config.yaml
n_experts: 32
balance_loss: 0.000904
num_key_value_heads: 5
positions: "rope"
qk_norm: false
Below are experts of layer 8 (counted from 0) of a mixture-of-experts language model. Rows are named router (the router's row for the expert), up (a neuron's input weights, with its number), down (a neuron's output weights, with its number) and show model dimensions 160-199. Each number is 128 + 32 x the weight over its row's rms, rounded and kept within 0 to 255.
Before each expert's rows: "comes after" lists some tokens at least twice as common just before its tokens as in all text. This comes from a sample of Wikipedia text that the model never trained on. Tokens count by the router's weight.

# expert 31
comes after: " |", "1", "°", "′", "2", "3"
router [146 122  88 125 165 113 123 130 147  94  96 143 188  94 122 167 169 109 145 155 118 147 115 137  62 154 140 148  81  85 195  95 195 108 152 174 132  85 109 152]
up0 [114 127 196  71  95 117 154 112 164 131 145 134 116 124 194 147 123 121 131 209  97 137  80 122 116 105 121 130 106 157 167 117 138 154 155 131 108  80 114 199]
down0 [152 141 125 121 114 118 143 132 117 151 171 133 182 104 172 175 159 117 106  65 124 149 135 108  82  71 150 137 112 116  99  85 100 160 141 129 163 149 119 142]
up1 [141 140 138 156 105 121 146  89 163 154  86 128 149  85  73 156 139 181  63 134 143 109 162 118 128 115 135 104 131 104 107 112 183  95 142 118  90 133 182 137]
down1 [117 118  79 104 130 127 143  96  96 132 153 135 100 179  90 149 102 120 134 176 121 136 118 127 123 167 130 176 132  55 123 172 123 120 113 180 152  99  86 126]
up2 [114 147 159  78 135 141 126 110 175 142 115 139 147 184 172 184 144 153 113 121 105 145 170 232 118 127  91 124 130 134 149 116 168 150 100 114  94 103 134 168]
down2 [159  89 126 127 111 170 127  73 115 140 149 137 130 215 117 122 127 168 103 126 137 120 100 136  91 139 151  93 115 190 101 128  64 142 163 165  83 130 109 144]
up3 [135 107 131 166 104 176 151 160 154  96  83  83  88 121 100 209 115  21 100 162  44 154 170 134 118 109 114 151 118 127 140 126  97 114 152 165  82  76  98 123]
down3 [137 114 121 159 116 127 164 102 153 130 154 101  95 124 158 127 141  88 125 131 141 207  98 113 103 166 125 115 109 141 149 101 138 137 118  63 106  81 154 121]
up4 [154 104 153 140 109 206 192 116  75 179 117 122 134 159 112 207 111 138 125 191 123 119 165 150 103 168 113 167 189 136 191  77 108 146 132 147 121 146  96 156]
down4 [138 121 125  81 108 116 127 142 142 159  90 142 187  90 164 166  74 119 140 154 120 106  95 122 165 149 113  73 124 171 119 130 102 104  79 156 124 112 114 154]
up5 [163 194 157 127 145 108 141 197 135 159 100 144 143 159 183  70 175 172  98 160 117 143 142 124 149 141 117  71 105 123 109 143 186 141  78  94 111  90 169 130]
down5 [141 142 156  99  88 192 133 115 168 129  95 133 162 128 146 138 163 111 129 125 139 101 129  68 101 133 129 170  90 130 111  72 156 129 185 168  55 122 100 121]
up6 [ 62 133 128  71 136  91 143 122 157 158 142 101 135  90 141  48 108 117 135 113  92  56 170 152 123 120  81 141 117  99 105 114 115  29 122 106 160 163 135 124]
down6 [ 93 115 110 168 121 174 148  82  95 155 101  98  93 155 178 137  98 123 127 145 139 137 166 155 105 120 133 121 178 141 112  91 154 148 102  98 159  71 108 149]
up7 [116 101 138 155 107 128 156 182 130 113  75 170 106 129 176 183 117 118 124 136 109 100 117 132 131 109 126 161 105 109  68 141  96 107 126  88 124 165  95 110]
down7 [165 134 133 162 169 118 166  75 146 152 133  97 175 128 171  23 146 108 147 184  92 172 164 114 197 148 134  59 100 112 126  88 148 141 163 116 157 103 147 138]
up8 [177 128 200 181  72 128 113 125 157 123 133 114 154 157 150 130 188 135 100  99 131 126  80 110 174 108 109 145 165  97 140 159 169  73  92 162 101  98 111 114]
down8 [111 157 147 127 110 117 171 109 182 120  96  74 166 135 187 146 106 106 159 192  62 101 122 161 163 131 139 162  96 117  87  90 131 195 177 158 190 141 194 110]
up9 [147 137 153 133 116 117 159  94 102 108 144 154 109 119 171 192 146 154 130 120 103  95  46  89 108 170  55 138 157 115 118 134 150 168 141 149 101 115  64 123]
down9 [100 109 148 160 143 168 172 118 124 121 205  75  59 105  95 152 171 103 130  79 117 139 129 121 122  95 108 175  86 179 141 126 145  99 139 165 190 136 165  73]
up10 [148 153  97 152  44  88 186 175 108 135  86 156 146 108  92 186  91  52 161 104 160 155 222 109  84  80 121 126 113 113 156 109 123 128 126 144 108  89 124  97]
down10 [106 135 148 186 119 179 112 126 157 166 172 115 122 139 117 133 119 149 113 159 185 148 132 127 183 159 130 101  89  94 154 178 103 140 101 162 124 108 127 156]
up11 [181 165 144 149 131 114  99 190  52 121 106 108 152 123 157 184 118 143  86 169 111  68 155 129 101  77 143 103 111 115 173 124 128 120 143 149 123 148 107 163]
down11 [109 153 106 175 146 158 116 175 170 132 163  89 104 148 126 100 129  98 130 115  93 181 126 148 169 175 189 133 106 142  89  80 100 138 106 137  98 168 177  95]
up12 [ 57 152 150 131 129 128 144 120 103 133 138 116 140 118 109 142 151 174 140 136  69  99 179 176 163 105 114 108  68 140 110 111 134 110  97 123 151 100  87 128]
down12 [140  84 177 181 136 134 121  82  98 156 140 100 111 134  71 123 176 112  78 147 140 143 148 185 150  99 198 157 101 158 129 102 137  81  97 113  78 109 126 110]
up13 [122 146 132 133 116 114 124 111 164 123 155  99 113  99 113 109  59 179 153 111 181 151 159  85 150  62 149 141 114 187 137 102  56  81 159 113 151 118 107 130]
down13 [139 102 146 104 123 142 101  93 125  81  75 143 121 150 155 105 136 143 105 194 189 117  80 165 187 147 147 129 145 119 103 137 165 124 113 119 132 111 148 141]
up14 [ 87 155 109  92 113 105  94 137 142 121 139 132 152 150 101 176 141 126  74 116 170 139 124 131 110  95 176 139 167 110 105  67 155  99 152 133 103 119 101 151]
down14 [136 120 176  97  92 159 124  66 135 185 193 108 113  95 116  79 146 108 168 128 141 136 111 212 183 145 142 113 155 166  79 123 106 103 135 124 146 119 103 102]
up15 [ 48 131 121 129 174 113 119 208 140 104  99 162 102 180 151 159  93 122 119 101 176  87 155 130 102 140 185 182 118 156 147 117 129 112 127 120 103 128 107  70]
down15 [110 124 130 160 103 180  83 122 156 121 128 143 128 168 169 141 111 167 155 107 108  89 158 100 169 126 127  80 160 171  71 133  93 146  89  52 126 173 150 127]
up16 [ 79 131 168 132  91 154 131 122 164 150 113 209  98 150 108 142 151  86 138 109  83  51 106 122 112 126 104 162 102 130  83 172 123 160 105 179 129 168  91  52]
down16 [148  87 119 139 215  94 157 173 183 116 108 118 114 150 149 128 156 124  95 108  82 125 128 185  63 124 166 114 146 136 133 104  72  70 162 108 167  97 134 123]
up17 [ 76 181 177 102 182 109 168 227  39 173 132 164 115 130  97 130  99 149  93  99 139 111 158 148 145  90 165 155 164 146 165  69 129 120 104 146  94  82 101 125]
down17 [136 120 101  94 165 178  70 140 132 169 123  91  99 146 151  99 128  79 204 194 157 210 128 152 153 137  76 140 129 110  86 141 153 109 135 110 134 108 103 211]
up18 [ 89  98 146 101  72 135 174 148 185 108 127 125 128 183 151 140 160 115 120  89 124 109 159  95 102 112  97 140 110 139 102 107 113 160 126 164  62 132  73 126]
down18 [133 135 162 117 130  99 162 138 107 109 140 103 140 161 126 136 159 133 149 107 118 160 183 105 114 126 147 134 106 123 123 142  96 144 120  65 130 180 163 123]
up19 [ 70  94  80 132 126  98 136 110 151 134 107 113 123 138 115 126  89 101 109  93  91 196 184 126 114 138  64 194 170 182 167 119 159 162 105 139 169  84 170 161]
down19 [145 124  60 162 112 167 128 126  73 141 121 103 144 143 119 176 122 179 128 121 196 101 115  82 181  86 159 102 113 113 110 128 119  61 118 146 130 138 156 132]
up20 [135 166 160 129 119  91 139 114  78 162 114 118 117 155 116 122 175 111  84  96 138 165 119 151 125 170  59  93 137 117  85 129 113 104  89  86 136 183 131  85]
down20 [178 152 165 145 151 146 126 155 161 115 175 121 113 134  99 109 179  94 118 133 126 108 118  91 112  94  97  79  45 131 129 152 150 150 188 178 183 186 137 146]
up21 [ 67 102  87 147 128 146  52 102 127 112 106 123 139 120 136 112  98 125 133  99 146 121 118 129  96 105 138 171 103 136 126 110 185 130 129 152 102 104 119  76]
down21 [127 108 104 149 105  85 112 146 134 107  31  62  95 124 120 139 179 151 137 121 145  90 117 135 128 173 137 122  99 108 117 131 148 102 126 152 118 143 170 131]
up22 [136 139 100 121 111 116 207  76 128 157 109 153 143  90 196 178 164 127  85 132 102 121 123 189 109 111 115  88 165 129 115  99 125 191 117 168 154 135  95 196]
down22 [137 170 201  90 151 130 127 133 119 108 126 156 171 143 123 118 127 120 144 111 108 172 161 167 136 113 170 113 137 136 151  97 122 158 163 127 153 152  92 153]
up23 [164 167  98 108 203  83 146 143 146 110 158 161 161 151 128 108 145 134 133 170 108 146 162  98  90 181 104  97  91 129 228 184 115 143 161 135  92  92  65  35]
down23 [123 136 151 124 142 186 109 116 105 129 138 141 100 101 147 132  71 172 118 153  79 153 108 156 129 161 110 105 109  96 105 132  84  40  98 121 139 145 119 158]
up24 [124 135 146  75 118 126 242 111  97 111 157 121  54 102 164 155 119  93 116 159  11 151 105 139 143  22  90 143  79 120 137  94  93 119 127  68 135 182 123 145]
down24 [156 122 145 144  65 155 152 152 115  60 185 124 118  96 165 118 134 126 102 155 151 115 119 160 166 152 125 138  94 150 115  93 116 136  75 104 128 190 109 146]
up25 [172 114 153 135  65 125 156  88 121 141 134 104 172 134 103 191 123 138 102 109 176 101 164 111  99 140  89 182 141 192 171 120  63  50 151 123 161 156 117 109]
down25 [ 96  95 109 194 132  97  91 124 129 122 106 127 162 152  70 152 141 220 115 132 131 149  82 122 127 131 160  91 154 120 124 156 151  82 115 151 154 130 125 129]
up26 [102 118 133 130 124 119  89 150 158 100  63  84 118 156  74 134 165 162 164 161  99 117 141  82  81  67 182 113 116 106 154 153 153 149 148 145  97 165 166 134]
down26 [ 92 157  64 143  89  74  76  92 161 103 127 101  71 127 161 101 107 165 146 117 163 103 108 155 104 144 154 120 147 156 189 130 131 119 114 171 131 161  74 156]

# expert 19
comes after: " K", " S", " G", " A", " Z", " T"
router [140  72  86 140 104 102 191 175 109 170 140 106 108 180 104 180  73 138 101 182 148  76 160 151 131 167  76 107 129 123 116 111 123  93  99 153 105 160 142 136]
up0 [ 96 161 141 145 140 137 129 116 127 184 154 111 138 123 129 109 161 111  94 126 173 104  73 121 119 138 126 169 122 189 111 162 132 153 134 119 101 125 102 118]
down0 [135 171 149 154 154  83 136  80 156 152 101  80  70  97 112 135  36 119 118 133 116 120 100 162 121 155  62 190 102  65 113 156 149 110  91 127 102 145 126 133]
up1 [121 134 176 129 134 125 131 129 127 123 134 126 138 121  36 123 129  74  54 135 118 115 161 133 154  98  84  94 192 150 127 132 113 122 154 127 133 163 177 123]
down1 [174 141  92  74 125  83  87 122 157  65 101 186 127 180 110 179 127 122 123  71 174 145 133  89 180 150  85 128 163 122  90 120 111 140 154 107 152 149 117 103]
up2 [ 80 116 130 133 167  82 138 119  94  44  61 121 141  83 135 127 148 121 148 152 136 103 132 129 136 114 196 158 126  82 133  83 161 146 147 126 126 168 147 176]
down2 [157 153 154 103  88 124 125 135 117 109 143 147  94 159 124 133 154 120 134 158 154  84 205 147  96 121 162  98 142  74 110 144  81 134 166 145 172  96 131 122]
up3 [132 105 146 136  74  50 155 130 120 111 162 149 167 153 114 147 116 145 101 115  91  37 139 169 160 142 163 144 153  57 187 102 147 165  91  90  95 116 104 125]
down3 [131 153 143 117 160 221 153 146 106 157  94 120  97 138 165 107 139 147 167 159 129 133 150 174 137 120 102  34 142 129  90 155 126 147 162 138 153 164 105 108]
up4 [133 177 112 136 153  97 150 109 142  90 157  81 128 166 182 138 160 148 149 167 104 115 154 104 186  76 133 117 103 135 180 163 137 132  97  86 120 109 130  86]
down4 [183 134 187 101 126  73 135 159 141 124 166  75 118 143 121 160  91 103 149 123 146 143 105 172 133 163  66 176 110 154 138 195 133 126 137 108 104 158  80 160]
up5 [106 140 146 181 127 168 116 128 109 128 116 127 115 118 116 111 156 141  64 100 105 197 204 145 149 116 205 112 125 125 110  48 138 171 177 138 106  77 108 112]
down5 [140 130  96 133 126 168 171 137 127 132 135 135 143 121  85 134 144  84  84 171 158 115 123 140  78 117 167  87 133 136 125 162 138  65 107 161 149 192 204 130]
up6 [ 95  74  87 131 140 155 148 150  89  57 133 145  97 133 111 123 144 174 140  68  88  63 134 140  83 172 128 115 114 159 151 112 121 182 122 113 157 151 164 125]
down6 [221  70 138 172 145 139 125 109  90 119 133 143  97 152 125 122 119 135 136  79 142 100 150 115 131 127 135 117 151 175 127 162 100 117  95 125 156  88 165  97]
up7 [147 105 141 123 116 107 189 129  60 130 177 105  89 132  57 179 158 140 108 163  86 112 106 121  96 169  88 175 111 179 151 119 107  78  57 136 149 129 151  75]
down7 [151 171 105 130  80 132  93 163 164 131 133 148  99  57 149 128 127 140 164 154  73 144 116 146 139 141 177 176 115 125 165 147  74 133 135 105 175 149 132 150]
up8 [ 50 108 163 118  89 140 194 110 128 122  96 148 134  86  67 132 179 129 108  80 116 135 153 141  89 122  75 129 153 180 125 181 134 103  97 116 163 135  57 155]
down8 [131  93 117 110  91  85 158 102  97 136 122 141  74  82 115 117 103 149 107 106 166 114 108  93 130  96 157 138 190  76 118  89 116 136  80 184 103  85 152 117]
up9 [110 109 138 133 116 161 155 179 153  84 119  95 164  99 140 144 129 101 168 146 116 141  99 175 136  94  80 132 123 126 175 149 139 157 112 108 111 171 109 128]
down9 [ 76 118 101  94  63 128 107 154 180 157 167 120 170 118 119 112 118 138 117  83 172 140 130  86 126 146 107 150 103 117 150 106 116 168 119 147 103 131 194  98]
up10 [148 147 121 122  96 132 153 152  90 136 118 112 165 216  68 150 106  88 151 156  45 123 151 216 167 152  96 129 135 150 108  75  89 146 164 111 136 141 135  79]
down10 [107  93 103 149  91 126  85 133  94  68 115 172 137 165 111  21 130 106 114  89 105 207  88 152 131 121 129 165 129  82 157 141 131 154 125 159 159 140  88 145]
up11 [113 160 150 184 123 178 200  75 166 129 149  82 144 175 165 148  85 125  24  85 102 137 108 196 178 104 119  86 100 124 163  86 138 132  47  90 114 106  68 186]
down11 [172  81 194 120 115 109  89 153 166 145  68 108 141 104 138 162 106 108 135 201 103 112  92  89 198 139 102 153 199 144 161 151 141 141 130 163 195 120  80 104]
up12 [114 178 175  81 130 174 169 102 101 164 175 194 135 148 111 187 173 152 104 150 108 134 165 136 183 133 111 124 122 154 189 100 112 146 137 116 165 209 158  60]
down12 [134 114 116 138 123  67 156 127 118 153 145 112 157  36 125  67 171  82 199 169 109  87 100 112 159  72 128 143 151 121  99 169 161  97 190 171 104 112 178 158]
up13 [ 95 153 128 105  98 102 118  94 112  99  97 109 148  85 151 184  99  95 116 166 132 110 116 150 114 130 109 153 120 131  73 136  98 103 135 100 126 137 124 161]
down13 [187 108 105 171  81  88 166 115  80  98 158 131 167  24 123 116 183 167 137 127 133 115 116 148 215 145 123 177 159 120 153 150 121 123  80  84 118 174 108 158]
up14 [131 142  95  82 179 101 112 139 160 197 110 134 128 129  79 197 175  91 108 133 127 117 172 184 134 113 109 133 140  45 153 137 109 118 137  89 125 123 134 118]
down14 [138  93 135 189  80 125 141 141 146 155  90 145 113  71 111 124 143 158  73  85  82 105 130 156 166 121 171 122 128 173  90 164 120 137  88 156  92 149  90 194]
up15 [169 116 128  69 162 107 189  90 191 155 114  99 153 196 105 129 162 106  34 119  64  65 153  85  98  93  86  92 145 118 173 125 147 147 159 125 133 133 209  87]
down15 [ 80 160 168 105  46  75  60 134 162 135 153 134 108 150 138 128 143 155 144  83 114 172  58 118 182 155 109 111 133 137 148 158 131 127 147 124 149 118 123 145]
up16 [118 166 117 108 121 119 194 201 103  98  81  75 135  90 117 169 125  80  86  69 158 199 143 149 150 152 108  76 124 120 112 134 141 184  86  95 163 125 167 159]
down16 [134 113 161 124 120 153 111 124 167 132 143  57  92 178  87  90 116 104 109 118  89 172  93 201 157 187 139  86 106 120 150 147 119 138 127 152 139  99 134 142]
up17 [119 129 115 110 140 124 166 107  76 134 115  72 133 144  69  84 165  93  73 188  95 139 121 169 133 147  88 119 106 183 136 129  90 151 153 117  74 114 127 111]
down17 [103 144  89 135 101 100 117 115 171 174 137 109 141 154 150 133 160 134 131 126 189 143 117 126 160  91 204 125  55 148 109 101 135 111 135 154 136 140 164 151]
up18 [158 133 113  41 141 163 173 186 137  25 117 127  79 144 162 148 132  99 130 122 123 143  92 168 122 129 124 204 150 170  58 151 115 224  97  90 156  90 148  84]
down18 [137 150 100 138 141 203 137 107  83 125 187 113 135 167  86 126 125 125 114 102 136 101  90  78 146 170  56  94  92  77  92  94 133 156 101 124 108 106 107 127]
up19 [113 174 134 151 103 133 177  75 150 131  81 130 107 118 147  98 168 125  90  96 179  84 117 135 104 179 110 129 119  69 134 116 164  99 133 156 100  74 128 153]
down19 [185 112 145 108  85 106  87 106 152 148 155 166 142 120  48 196 119 142  98 140 128 128 172 168 161 116 109 166 146 122 184  82  90 109 150  87 138 104 119 172]
up20 [106 118 101 176  93 152 160 140 134 122 120 125 115 123 136 152 145 129 106 151 143 111 184 189 165  84  71  51 156 149 103 118  90 158 165 111 107 158 159 161]
down20 [ 82 110 129 118 161 142 132 114 104  93 107 109  44 121 188  71 132 112  72 154 174 190 184 162 152 183 154 135 137 123  67 169 173 119 210 135 114 124 132 114]
up21 [ 75  60 121 155 155 187 151 108 131  78 158 146 133 125 100  99 122 178 133  94 151 159 206 119 107 130 106 152 136 169 110  68 104  96 153 151 102 108 102 144]
down21 [185 103 113 129 139 185 163 156  99  92 127 132 109 104 148 132  55 104 116 139  77 175 127 106 127 107  69 120 179 170  97 122 165 137 109 103 140  98 106 139]
up22 [182 177 132 159 130 160 150 141  95 140 105 196 125 113 153 116 194 126  86 140 100 157  65 157 118  88  88 122 139  99 110  95 158  71 180 156 152 116 106 161]
down22 [135 103 121 130  75 140  95  88 188 190 159 131 186 121  87  80 206 130 151 117 130  85 137 159  93 123 215 138 116 127 104 110 101 121 149  59 123 100 165  93]
up23 [112 123 139  99 114 155 140 147 140 154 103  86  93 160 154 159 204 128 165 120  94 142 137 110 151  84 112  77 160 172 118 122 154 139 142  86 114 126 150  75]
down23 [107 129  75 143 106 153 114 136 133 131 109 156 147  78  99 108  98 163 133 153 113 134 108 134 117 146 129  74 155 128 126 100 149  95 194 136 146 159  92 109]
up24 [125 118 134 112 180 134 140 124 211  54 143 131 108 145 105 206 127 153 149 126 163  98 115 155 118 140  82 124 152 105  65 111 152 135  98 138  73  57 148 111]
down24 [ 99  71 110 138 142 181 177  84 145  52 101 141  55 154  94 132 104 149 115 115 150 166 142 191 138 145  43 105 114  73  99 117 138 162 105 153 199 143 127 164]
up25 [148 175 176  95 129 141 121 220  66 134 135 162  93 167 139 147 117  96  71  78 103  90 132 126  97  82 106  98 131 126 153 127 108 123 125 120 137  98 148 160]
down25 [158  91 156 187  83 137  87 120 191  90 117 156 141  70 116  96 142  81 130 157 128 123  74 187 168  79 159 131 103 127 119 156 135 161 162 154  86 118 176 161]
up26 [129 141 104 125 172 138 182 111 148  98  95  99 113 109 118 213 106  81 140 203 108  45 117 119 134  94 128  92 129 107 152 127  85 124 154 117 156 176 114 145]
down26 [206  94  61 101 131 157 147 137 147 133 176 142 144 160 153 198  99 154  91 146 115 160 128  93 149  76 120 234 172  83  98 149 115 136  93 132 140 178 145 114]

# expert 25
comes after: " |", "-", ":", " (", " the", " \""
router [108 130 127 155 139  72  74 106 100 144 122 155 152 156 150 188 110 204 126 120 189  90 106 145 152 117 126 120 143 116 190 104 143 145 109 138 104 160 201 142]
up36 [111 100 102 136 107 111 129 129 145 123  88 156 144 160 108 126 142 150 133 143 120  78 107 121 128 126 129 152 134 162 106  93  84 122 111 137 155 156 124 117]
down36 [ 66 172  76  71 140 130 105 113 155  71 107 156 151  94 170 105  90 153  87 145 110 102 143 176  83 124  96 124  64 134 108  77 107 105 101 164 141 106 168  67]
up37 [134 175 118 133 129 122 129 150 135 125 151 141  89 149 125 135 124  82  90 111 111  67  93 169 152 133 100  99 124 136 109 111 175 145 126 107 130  97 119 102]
down37 [131  73 190 133 112 137 132 150 102 119 214 114 139  70 155 161 138 166 164 112 132  73 105 118 139 133 137 129 123 130 111 125 132  74 110 157 122 118  49 139]
up38 [ 98 148 105  83 131  97 124 125 147 159 129 162 163 121 103 142 105 119 180 131 151 137 180 103  89 122 138 167 151 124 185 131 155 102 122  71 161  95  90 124]
down38 [ 93 113 190 128 128 165 187 100 138 109 127  86 144  91  59 125  95 187 106 144 114 155 136 173 195 100 122 155 101 129 134 156 112 144 115  99 135 123 103 145]
up39 [ 74 122 159 166 167 108 121 139  82 110  67 145 138 150  97 141  93  67 108 117  94 104 133 226 102 162 134 129 108 108 125 115 105 223 119 151 110 136 141  39]
down39 [196 113  63 133 137 122  68 114  99 124 138 176 144 138 151 111 115 182 164  84 127 122 118  94 168 168  88 107 180 115 142 164  97 136 133 168  59 139 140 165]
up40 [ 92 145 155 127 126 154 102 183 117  97 180 141 140 148 148 110 130  85 119 128 169  88  89 148 103  66 147 154 105 119 168 122 114  88  99 119 126 100 142 149]
down40 [142 121 172 147 121 111 191 126 189 154 108 113 219 153 211 165 147 106 130 148 115  95  73 154 107 207 106  83  85 162 107 116 167 186 161  77 100 139  91 111]
up41 [ 89  94 166 115 147 176 128 129 127  93  54 150  89 116 146 105 156 124 160  81 162 148 109 182 142  54 115  87  98 113 158 181 148  98 125  57 128 175  89  95]
down41 [ 36 118  82  60 130 101 110 141 147 114 138 214 114  77 162 161 151 102 114 127 154 115  84 146 134 116 138 126 143 110 113 138 150 104 127  76 100 121 133 159]
up42 [152 239 138 138  51 157 102 126 119  98  99 169 175  57 171 127 149 124 141 112 150  88 145 117 140 157 204 115 113 153 146 167 144 117 149 174 134 123 104 151]
down42 [107  51 118  77 150 129 130 119 135 123  96 121 169 170 130 172  98 120 120 141 179  93 124 152 168 102 140 148 113 119  73 149 110 151 138  81 163 127 158  87]
up43 [ 48 115 153 115 175 160  96 127 121  96 123 131 120 140 152 113 132 143 136  93 112  82 136 146 161 116 155 185 121 122 165 107 140 164 111 112 138 138 107 132]
down43 [114  68  83  80 119 144  61  83 115 162 136 230 143 177 171 129 128 110 123 116 122 118 138 133 180  94 206 168 125 145 155 128 187 137  94 130 131 118 179 136]
up44 [165 109 120  58 108 139 125 127 141 122 135 165 154 130 118 179 151 128 166 101  68  86 180 165 138 142 126 199  77 129 124 159 163 166 164 113 136 161  87 125]
down44 [172 154 122 194 159  84 138 140 146 134 161 156 169 144 105 160 106  92  90  74 153  90 121 120 197  79 108  88 118 118 129  94  80 189 139 119 116  74 123 159]
up45 [ 88  98 136 106 176 121 111 185 101  81 102  68 159  98 144 180 175 138 108 125 141  91 134 103 139 107 115  70 127 158 138 163 166  68  93 125 131 129 109 159]
down45 [102 119 125  98 149  74 103 133 167 154 152 175 100  70 122  99 150 125 139 109 116 147 120 203 143 111 102 101 158 136 189 160 135 109 106 131  92 145 151 125]
up46 [107 158  98 136 154 149 138 102 120 132 173  85  99  67 132 163 113 134 127 106 104 142 164 144 159 116 170 145  97 162 154  98 193 189 122  76 165  95 133 118]
down46 [ 72 144 146  52 125 100 148 116 119 144 154 156 128 130  92 137 109 136 144 124 176 139 162 110  87 191 102 162 144 166 121 212 124 106 109 151 105  87 115 104]
up47 [104 152 159 180  93 113 152  85 128 120 181  78 163  91 172 168  96 130 106 142  84 157 137 112 107 111 192 165  85 154 173 137 186 183 145 165 169  76 129 116]
down47 [129 139 138 156  90  99 128  87 117 118 111 135 104 132 135 157  90 169 163 115 144 158 128 127 174 120 142 151 173 139  94 176 140  67 103  74 116 105  92 109]
up48 [ 82 136 123  34 141 164 134 116 141 129  98 165 133 138 187 116 163 115  65 142  94 101 114 144 101  77 180 112 108 130 141 141 138  85 135 103  84 104 126  95]
down48 [106 202 113 124  89 104 104 115 133 128 135 151 134 202 202 179 139 117 145 132 141 150 144  73 112 130 115 156  99  85 157 102 107 139  94  61 160 142  79 130]
up49 [104 132 208 104 116  91  83 109 132  71 115 158 192  95 142 139 129 141 130 137  24 150 116 127 107 111 139 141 110  87  82 114  90 112  88 133 131  75  99 126]
down49 [119 158 150 138 157 153 117 144 134 177  66 148 166 115 196 109 114 157 116 135 141 179 131 118  92 159  81 154 153 122 149 111 141 118  80 159 123  67 147 128]
up50 [ 91 118 127 137 166 102 170 166 106 131  80  94 184 140  59 197 167 208  75 173 147  86 150  82  86 163  58 154 155 123  47  96  95 139 156 161 141 145 130 148]
down50 [152 168  85  98 119 187  93  92 127 112 137 142 159 169 135 109 146 120 126 150 104 163 142 159 165 105 149 125  96 155 141 153 126 132 140 164 161  57 184 126]
up51 [141 150 191 137  91 176 168 116 166 106 183 155 182 127 175 115 119 138  74 139  41  91 147 175 157 155 144  68 112 133 116 119 145 168  85  94 101  29 100  94]
down51 [168 142 117 121 103 126 154 178 106  64 111 148 104  93 164 133  85 108 143 136 115 176  87 178 103 133  81 144 110  82  68 158  98 136 117 105 169 178  99 120]
up52 [117  85 160  42 131 113 135 156  65 145 119 123 144 125 118 131 126 149 162 144 172  97 141 188 141 157 157  92 143 101 137 141 163  91  90 104 159 119 111  96]
down52 [ 91 123  75 242 144  81 130 165  97 101 191 135 102 124 126  90 127 128 107  83 103 140 121 153 163 135  92 171 142 123 177 172 191 126  57 126 145 133 120 107]
up53 [113 126 149 111 119 104 106 157 144  94 133 150 101 111 117 132  97 145 110  91 135 145 121 110  99 121  89  87 145  83 159  86 139  92 144 101 133  88 103  64]
down53 [118 139 119 143 157 147 153  90 165  89 163 184  91 122 126 117 142 108 112  98 173 110 124 195  94 127 179 132  84 109 190 111 138 159 138 175 151 111 120 137]
up54 [104 129 153 115 155  76 158 203 135  70 105 110 177 116 118 139  90 179 139 127 160 104 126 119 126  83 120 125 147  98 114  93 145 139  86 125 153 167 137  85]
down54 [135 102 149  90 164  61 108 157  98  86 169 130  72 160 149 189 142  75  91 124 138 150  67 169 144 111  62 143 172 163 178 154 112 130 108 137 169 132 208 119]
up55 [ 88 102 124  99 101 171 133  46 195 140  94 120 149 127 137 101 133  85 137 137 118 201 140 107  74  97  96 179 145 127 176 128 130 133 207 147 102 125 142  29]
down55 [ 91  88 138 142 136 100 191 162 147 188  81 100 132 180 146 126 137 119 113 160  79 143 120  98 141 164 171 170 120  89 163 228  97 124  99 139 132 103  78 141]
up56 [122 179  94 155 117 149 145 154 110 149 164 109 164 163 157 101 134 119 131 117  41 131 116 166 134 109 138 136 112  98 178 103 157 152 140 151 142  89  89 164]
down56 [ 79 161 113 117 128 114 148 131 155 133 163 169 130 122 146 109 115 186  82 123 135 129 138  96 146 123 132 110 118 151  89 124 101 137 129 161 132  82 130 159]
up57 [129 168 119 151 142 103 111 205 131  34 133 151 141 124 126 106 136 182 119 172 200 115  98 133 135 148 101 104 128 101 212 110 168 105 157 157 127  97 125 147]
down57 [115 158 157  94 110  77 163 150 138 190 126 155 111  85  77 190  97 126 169  93 137  91 153 160 184 163 171  72 121 124 178 155 121 133  93 165  57 135 166 166]
up58 [ 97 136 156 138 154 122 149 103 134 122 108 129  94 147  85 154 135 150  78 152 150 106 131 195 126 141  94 107 143 127 146 108 102 125 131 158 125 132 147 112]
down58 [146  77 129 106 139 112 136 181 129 176  71 138 156  85 131 141  97 191 114 110 145 130  99 176 117  90 132 165 178 160 130 111 148 101 167  86 117 197 117 120]
up59 [107 127 183  83 134 160  76 118 115 141 137 163 132 132  72 112 131 135 101 166 140 156 156 124 143 149 108 118 133 125 104 118 108  90 196 143  69 180 149 129]
down59 [ 84 115  87 166 133 168 109 165 141  99  92 159 101 136 106 133 110  82  71 169 168 125 127 147 168 122  81 105 170 112 110 108  93  87 102 115  95 129 249 100]
up60 [141 151 140 105  49 112 131 141 103 124 166 148 129 131 167  94 130 121 132  80 126 179 150 192 159 100 102 177 113 117 135  99  82 167  92 139 146  54 117 109]
down60 [146 112 133 140 119 123  96 145 163  56 104 106 160 123 136 157 128 140  88  82 130 150 167 106 177 147  72 148 165  24 124 111 141 179  70 134 188 110 116 118]
up61 [162 123 112  71 129 162 152 117 114  80  94 136 135 127 109  95 106 152 120 111  96 143 171 151  69 138 118  54 134 141 177 108 196 168 142 132 116  84 166 133]
down61 [106 113 102 157 123  95 105 110 154 136  92 128 123 117  99 138 107  77 153 180 111 138 147 141 203 124 128 140 119 111  95 126 157  93 113  74 213 127 143 150]
up62 [ 64 118 187 110 157 132 123 200  58  86  96 122 175 110 178 156 156 139  97 171  93  86 165 152 137 145 159 127 128 158 116 107 129 118  99  78 114 119 135  87]
down62 [129 145 148 182  88  91 114 118 165 118  95  88 116 142 163 141  84 124 123 134  64  87  35 119  84 120 113 113 108 179 145 151 139 152 177 131 111 142 157 135]